config = dict(
    num_hidden_layers=9,
    hidden_size=192,
    n_experts=192,
    experts_per_token=6,
    d_expert=64,
    d_shared_expert=64,
    hidden_act='swiglu',
    moe_layers=[2, 3, 4, 5, 6, 7, 8],
    router_score='softmax',
    normalize_top_k=False,
    routed_scale=5.66,
    balance_loss=0.00954,
    balance_bias=False,
    router_logit_norm=1.0,
    init_std_router=0.0225,
    lr_router=0.000405,
    num_attention_heads=6,
    num_key_value_heads=1,
    head_dim=64,
    vocab_size=8192,
    norm='rmsnorm',
    norm_place='pre',
    norm_eps=1e-05,
    positions='rope',
    rope_theta=500000.0,
    rope_fraction=0.5,
    qk_norm=False,
    attn_scale=0.125,
    tie_word_embeddings=False,
    parallel_block=False,
    init='uniform',
    init_std_qkv=0.0277,
    init_std_o=0.0,
    init_std_up=0.0277,
    init_std_down=0.0,
    optimizer='muon_variant',
    learning_rate=0.00142,
    lr_mult_o=4.0,
    beta1=0.93,
    lr_head=0.0093,
    max_grad_norm=1.0,
    warmup_steps=200,
    schedule='wsd',
    decay_fraction=0.427,
    decay_shape='linear',
    final_lr_fraction=0.05,
    batch_tokens=65536,
    max_seq_len=256,
    doc_mask=False,
    z_loss=1e-05,
    train_tokens=430300000,
    max_steps=6566,
    dataset='wikipedia_en',
)
Below are experts of layer 5 (counted from 0) of a mixture-of-experts language model. Rows are named router (the router's row for the expert), gate (a neuron's input weights, with its number), up (a neuron's input weights, with its number), down (a neuron's output weights, with its number) and show model dimensions 0-191. Each number is 128 + 32 x the weight over its row's rms, rounded and kept within 0 to 255. Numbers have three digits each.
After each expert's rows: a language model's description of what the expert responds to. This comes from a sample of Wikipedia text that the model never trained on.

# expert 54
router:083091095136114100132083165132116040150169147134141114157188107158156145146110097133137106125079173077097144178136161079144093177178116157090145115160083061112084104150127177155103155167081072097057109116118123087163088166142144120055148084096188151120139083092096088130135132066090124157102110111147092159126095064107093138120156116113112111079100116150103161159094132116151129077133184143096101092086141142160158102101114106175126117083124150118139090106142165165166135087089149163151127185151112153082125174145127146128120078095131109157081123185133065138158098178166096148
gate0:161174127081147200107141140132171053118159101148074134128181166109124165094087122079206189189150190098179122128110167096113122149144076124084094128163200111097125177111110101122213109135095076138138085154136055098117122095113097108103118076094188139143122206096133185118111155116176123092185122133095181128083098117119117196108087126109107114123087102120153124139097126144144118116140124111089123131109091102139122120127079107139091063130124167116111166145101175100097152154147155138173092154110143093099130096116171105129087140154143081090071123134138124169113137161138124105
up0:145166156120116165147148131084120100164163063129113110103150161123147084094113105126134158130092151171169117157112114140160092145130101110128145086108160095189152150091156119078169139158108115161136156106166081128124107092111020123042100083102114090141130164078104083084156114094138077146133149109106221139114143112088089137109118124151117103090164134138131163106157096159169107103114160147122114063152065141125109117114086153132108103145100133107040147208160123173114161163120190153168096138089170103148081140130118175132100135102163119114160123124070102124051053104166141136
down0:125177120100171124161094144111115145111137061111157085114151161085111075066149158171156093169133147039130112144130132074169101172127143077147118112161081090105105108171143080173121147120153074153140133134142111122124134124084130122121157130133201140127150122123147111150175128143103190177125118147132068142150083125166103130090160129159167144184113145071144175174172148111093158108139160152122087148106102079122120103107074104113137148151129153138123159140132106124114134154107186144197125128074133080038107115093118125115132171172224108115122067126143125200100072129062151075
What it handles: Post-copula words, name endings. Words after as/was/is like such, known, used, named, plus final vowel pieces of Italian or Romanian names: Uffiz-i, Bucc-i.

# expert 12
router:091091161138082112165094152134107172131157118127100177139140122142083114093147073183186136157188160180128163148102200133193129162140145134163139097108115140132188182121142133109093111099099094114124188129130132155148150119147139062101155187097130127174117195183095119146151113061157157128114170084150140095126113099192134099129057127142137139172159210181109128126119115146064099149146105167140117152143090172076101122136078132127097084161127147131124127159178141139158096078139172117075148070092114134162118141105087090113196090140189121126134101085101145116138149177151164161
gate0:144136054103141120133098163180079126181173171123139104197107170157133128074131181128188152177125156125157132125120132147137217093117056164079100119193115137166142141112109097108156128144064163146097127142106165157148143103092126181092141072133072138099094136155213123105147158080089099116088130136129170172103099149171142161127103099114092110077110163078117115080093106157145056187090115157161132139145133120114112154150116085143147064128140170150111192120052096145104136126154145096163139079137114140144073126131084140170154142169100131148139115118139106116087130140066135123
up0:160105095141177166067111134121142084132149117094119128161174118174124072184173175138166143109134096039138161133195126129111149074106157207135078103120127089178130133169129119157118139101117101069137087119108139143124127201099135108171148082111132080136119127088112115136127142069087126141157100112159169176117116135154115074144149053121115098146140125115103131125111156141128117080131122117118135144124173085137088124137173216122194138147131149107164165185180164135131214112140154126153177177137095112142175135110142123116198153104128140152125199128156138106080144175097206142
down0:112156113190093116140132126107159123128093126187167158146084122124159111060074141216120102116093165100184103167120150145138136111094106133126152108186134151111144146128140171184070102126112087110112164156118158082171117164175151072155174123121112130073157116136093151123189111098142110124130123129157086115171136132103128105113125075142129126146153114165154156117124060183192144111138152114178132117095133190152091088155102151111133142115109083120120109091099156204078141110096133124144150072073171084103173114138087092145088066151149038129169100120142214133158130082156091161
What it handles: Mid-word syllable pieces. Short consonant-vowel pieces inside words, often after de/re prefixes or in French-like text: de-te-cting, re-ha-sh, cor-te-x, ve-terinary.

# expert 50
router:110069109105098138160077161062104141081093125094127164124137130081142146101153163183133208094147066117126141136093168126170187048132094137145158167108101194134152169130061134025105106154146152136131145180125093096104127131154120106132051118147134161117123131145156129106166144107119133134130161142178181144170093048155063141146117117123150151117110155135103115125086164158124191111177108130126168149140076155123201116132118143130120139115078148096142097124139136177112094111106151146136084150151101128056108141156092150109114128125156167163213090089114119150093141083151099168
gate0:138094076107091047136162079118132082105170114090101086176175129158161174126039162125127122160171091104118151145161131108048142099116079124136134105127143130172120147112134124128110106131126139111082175119153103111130124110117120139157153131102181147126132105093093087095120140124096103118108153174163149091125161109119082112120157154097129175090156124189139101081157159133130147065149125134067190125123097191148183152117121144109058065101144138129157186133129108114113166120097035118088104160180093107154150087167111087145103135223155133102179098095110095119154164176145151083
up0:106155102142094111154149073106114099092145145174152164083170132186142100142190125119109129141126089115172064106194211095070099113100075102173131107085147093178092128093099143128100101125147091127098117101149148147184167159102190184121119112129076031145155163100122084144147086100097097146142076082122112107127147128102142094108060131192069118149164112123127139143127123126107084077122104092190128099093123117112179157164146214149090109136105168119135144107152136159141155141137106134145105112153145097178138122076059128125147126126167173098188158150115148119130102088147152102
down0:182088108151122180152097120084141143153054130181099146067115148115139142122180106126114154100157118089106138138130121195088111093132069151114145151129136188115091167069098134143100124124103143170121123192096106081160127044153176160068104143169129132127123080148092114072109157135121095157083127167129120096111103149068111170111141129111162173139177113072136119198089125144099119100141106151151203151141107158111137137192136125155205165181118148169169142153133168056096106102133109139143134104065121127150151138130107123131102138158062179132135120154149055189150145162128155151
What it handles: Spanish, Slavic name pieces. Pieces inside Spanish, Portuguese or Slavic names, like z in Velázquez, á in González, do in Romualdo, José.

# expert 3
router:073118133143184127154094106196117182088121095104173079134173199122093089149162153175189078153111145175103162187092103127171149132120156068110105134182137158095138135118108100144113158162119088108117195167110143186069081141129131074136151164111146164108083120104130165129110125147139095168130122123141090120158129122182118168118073111099128128097144173150099086146074137179104158190124124161132096089145111142098101117099139141196115097144090081076138086116157103151157088107094149116132139081121119162156136173148118152151156162084169129138115195048113157083093165164150169155
gate0:125151133121143098122105120145199126076162141135143101146185096127118130075101075129089151174100194132133148120094124136125158154094163135108111190185138089092131144111146140063137105114160142112142130199115102131140095118105111133138154154163145139139124127124133067138092198181128128117165093111183128102125120107125105096140109125098172139148122085126180151158119124118128090081051039148184122147147162181142151067171133129055110102133157175092086161142160080115168126151163140099111123101091160106159188118124133137172120063146125076107114107173163093013132153163065145116
up0:080101132072167123161143124163173101133114153040074130134168132183118128101080107134172155139153196128110181105087141120064103108087124136093072088162125151167148101112207110119170081119160157110168173102111127120106156183106119094112108096160123100098160158164126091157140131099095119122134170179140105167119168098110151105126105108132130109143144094147147188140073184083095064124156087139137074201133153139137140142177126080120114123088151134054082146103127214161136093141141078126141096118178135136106143112129109169137144124181137156135099113119069145105155150111047149155
down0:129093111085111141143215113093197095169098031094136149140067117114135158107120108114074100140096117151134219107121122118100123130167127159139178211103133121103163116055109078135170136194122109108102135094134127122118153110160064148117126112046112148186133112129115201183150146161172132107148144113135123121141101129170064130114093131111098114130130117149142149102113075153092152172101151169124157121136151139174118195170144145111098152139140094108122198143030142136141101104161132146066090127134088161134135131121090150086125104137126080127113156084134105083126105170168109126
What it handles: Name and word openings. Word-initial fragments of proper names and words, often capitalized, like Gu, Lu, Wa, Al-bu-ms, Hel-mu-t, in credits and discographies.

# expert 38
router:134077108148153145117121160146107141179171155111120123135140118136075085151103163185159108089144113073093227105132123135155148110131104155123118083109151153090145176104087166148140161183149089137110164167076084124183167192129131119131090125124088142139114128120141086185152133104122103134187199113146169161128145144083131170108150180151137104103087099114065173135141162093158132096189137167144138129088159147110157124069175128090075155160126169150208141110149164090158151137190174172119100128163103188155089161160090101105132119145109095155142172089108090194104176149154126135
gate0:134096098073160144187128077134142120064116092091129164159163106146139177111113132146098135132186131112116087174084107103125162123086099155104105174158064112139114151123171082141126126166171133089115139121088065162116092167171067114094125155155126100125138138158163094142071116168143140108128096131159137107071157078196097179115121075118153139126165116156113086104104113180096114106104097115106145127110123127132158103149125168119131086092081124116201149163148167085133148137193187128130149093169090137113171179132180018111173169136122131116153142172128112076120188154181078150
up0:185146081156073175160129134146079166178146167155132145074138136128184131116131128122143154158066095116103045098168160132090105118168161083138086078182138108145115117123145066173150161113157091102142116118122188126095112100148110104183134144154133148100069129117133084085169134122149144228169092135105084165163148128066165123142143155119104109168177128096105124134145132116181100127110133185118053115071123102102087171087138073134109115172180116104051086130112113148086144111139106086134140106085144108128111117147153136112128158157169157135088130096149073135149103083149200115
down0:112089103118118181151135169147123179130161118143125103125182137154127078182144191170100093126120111105163118153191159159138054112118125137133158068136116132153141164079124126151135093102149175190125171162138117082149160175095170080144195157156092171063154109082104071183156108089145145103111118067141098109162117128104105121096075132143155109065162142140098175180114148123145107096126143170124152169156142148145088131068105116148129087167092120162183118142118159094140144132138115129156084171183113174121126121155072060172143108088101144081081105139050076131094119133093113156
What it handles: Taxonomic name pieces. Word pieces inside Latin species names and scientific terms in biology lists, like th in erythrogaster, um, ensis, idae.

# expert 0
router:098076135097136164075109202129104129106155137099112173118153099108082135127141158108191170121173120124132108185184114158156169114166133108079112178186153100167136066071072049124068084166160129136116166167199103116151169092071090145118114137178097093079087130134202125150106138151120169123139135100108121106146154146171119123093103088136145115129155155149081112119140179080149133168136108205144140095081085115140117131146146174097116116183105138145132112107137178140103072095117127122129131140160148128131089138164078127059091130063133196161154104099111117118077167121127121156
gate0:087154113119213148127148173116106161120163117119175128126112133104094143145119141081150108155136087150159109138150106111136184147146089085179067087055137116180103091129140102172122171170153124145148089124217110086132123190098139131127136068141133093146105152130162215146167143127118125086141147140143062139153108118078116146105149185128119097130139181105068094197133064147081111145096131155126125142129151049119160137122150121125138140081130141177143147104087100155160108135135125141131073179231103108137124160164169112098122158155203180150112156131104162139126162072102141103
up0:154111179148140108177112079113116117141149087092135104123138148157105155075174135100098111161156089178117145116137111104137124154183108085134041113089160143196135131142160073113133115145123142065156117062149146144160146102165162108130122149101121091108100141151081166124139159070128110027120126184158178081095171161182105151132146137150123169112119137054112101156126071105170181103150140163148202121108167066124144101162148134105101069150139149149121172110202139150145124154155109145089159151110114126102143120126102145059139142144179129135085170192150139169088148097196125116
down0:171126161130162101137157089103199064111147145096117096091098119112130126166141120180137167101128103087131108192095108168117159082140115132133140122110120064072128132148083115126166144156091156159154165141164167094141127183118109129083152188114139120159161096119122122078115121161099163103146116061214089109110151080124146107139089131093097161127096208176186168160143108150106146118127173127151127148169096190084136122192098146131138137102139119160068136132156104130141079180134118125145167072115154101148106130197150134077051089142089104148140139165081143161179139151194099075
What it handles: Surname-initial pieces. Opening word pieces of surnames after first names, like Dem(psey), Conn(or), Ze(lensky), plus 'ern' in alternative/alternate.

# expert 21
router:134154146161121128097173094128087173049166164136086171165158148143115114142140095143140167126166157125094124130156080098090104084105119133111074091185092118141119144089109167157099123153163135135162155110134109108089171105156054140073083132095136090096105150127151184183139140131089162083132161102085100109170058124137076066112109132106177083149110150189137190134110125102094128126159074152178100104186136095172165127111170113140160125161086101172143123091171132103174132104099163133146180147172109129146109174125113071112180095107105127104145104116075137091147152153183193189
gate0:083156075157145140081097088080142124048132150105075124121136073148123113161104177124114100104125146102104124152109099086161142189146143203138120121120072169189153158122137109120121083097141079121211104119111105125113141138152140144153128108156108165179116157139166129135143119111129180133137052093064124107158144166109162123169080095114100111118132113118136119094129058072023117120111153139148165121132164177111195112111110135176125183081222151161142126127126080134120130123152124140101066129134184123154144086103199142180146097131090108132145134125103151102140120099181164174
up0:068131134136179152090158103113196090121103094100147128129159139100096121187164151129144066161110147089152119120175122135086093176125164153123129135072146131126155119143114100106118120127147147092080107129133101124090162100127124145134221124147102185184140161121132078078096138092077078080144087067138141101100081157115173143129083150177131139109110116108109085115093076160021133154158113108170102112121165165146161159096134109104111118122172176157057107126138109167099135120146171085211089153141196101158095166130112126142059171149129159123145110139090173090175122107152145148
down0:119164074105134145146113065107158137130084128133125141114203110100156138108092125127120128124074132144123129164160204184134156158086093119145136163117209162140143144136119146115122127071099108069146147089120115159124107039143169150163138158073094115124137135147147178114094130077137086070108120080064114141099152097124159114153129150159130154129171153151119140141194126152150125180173151082079154137131066183138149133058169117154128125120174112136028187134119120154085074158120155108062133135137141125149121193121108067193140112128132172166102055120084126129112129135130160142
What it handles: Foreign name fragments. Middle and end pieces of non-English names, often Nordic, German or Slavic, with umlauts and ø/å, e.g. Wärtsilä, Kirkegård, Mönchengladbach.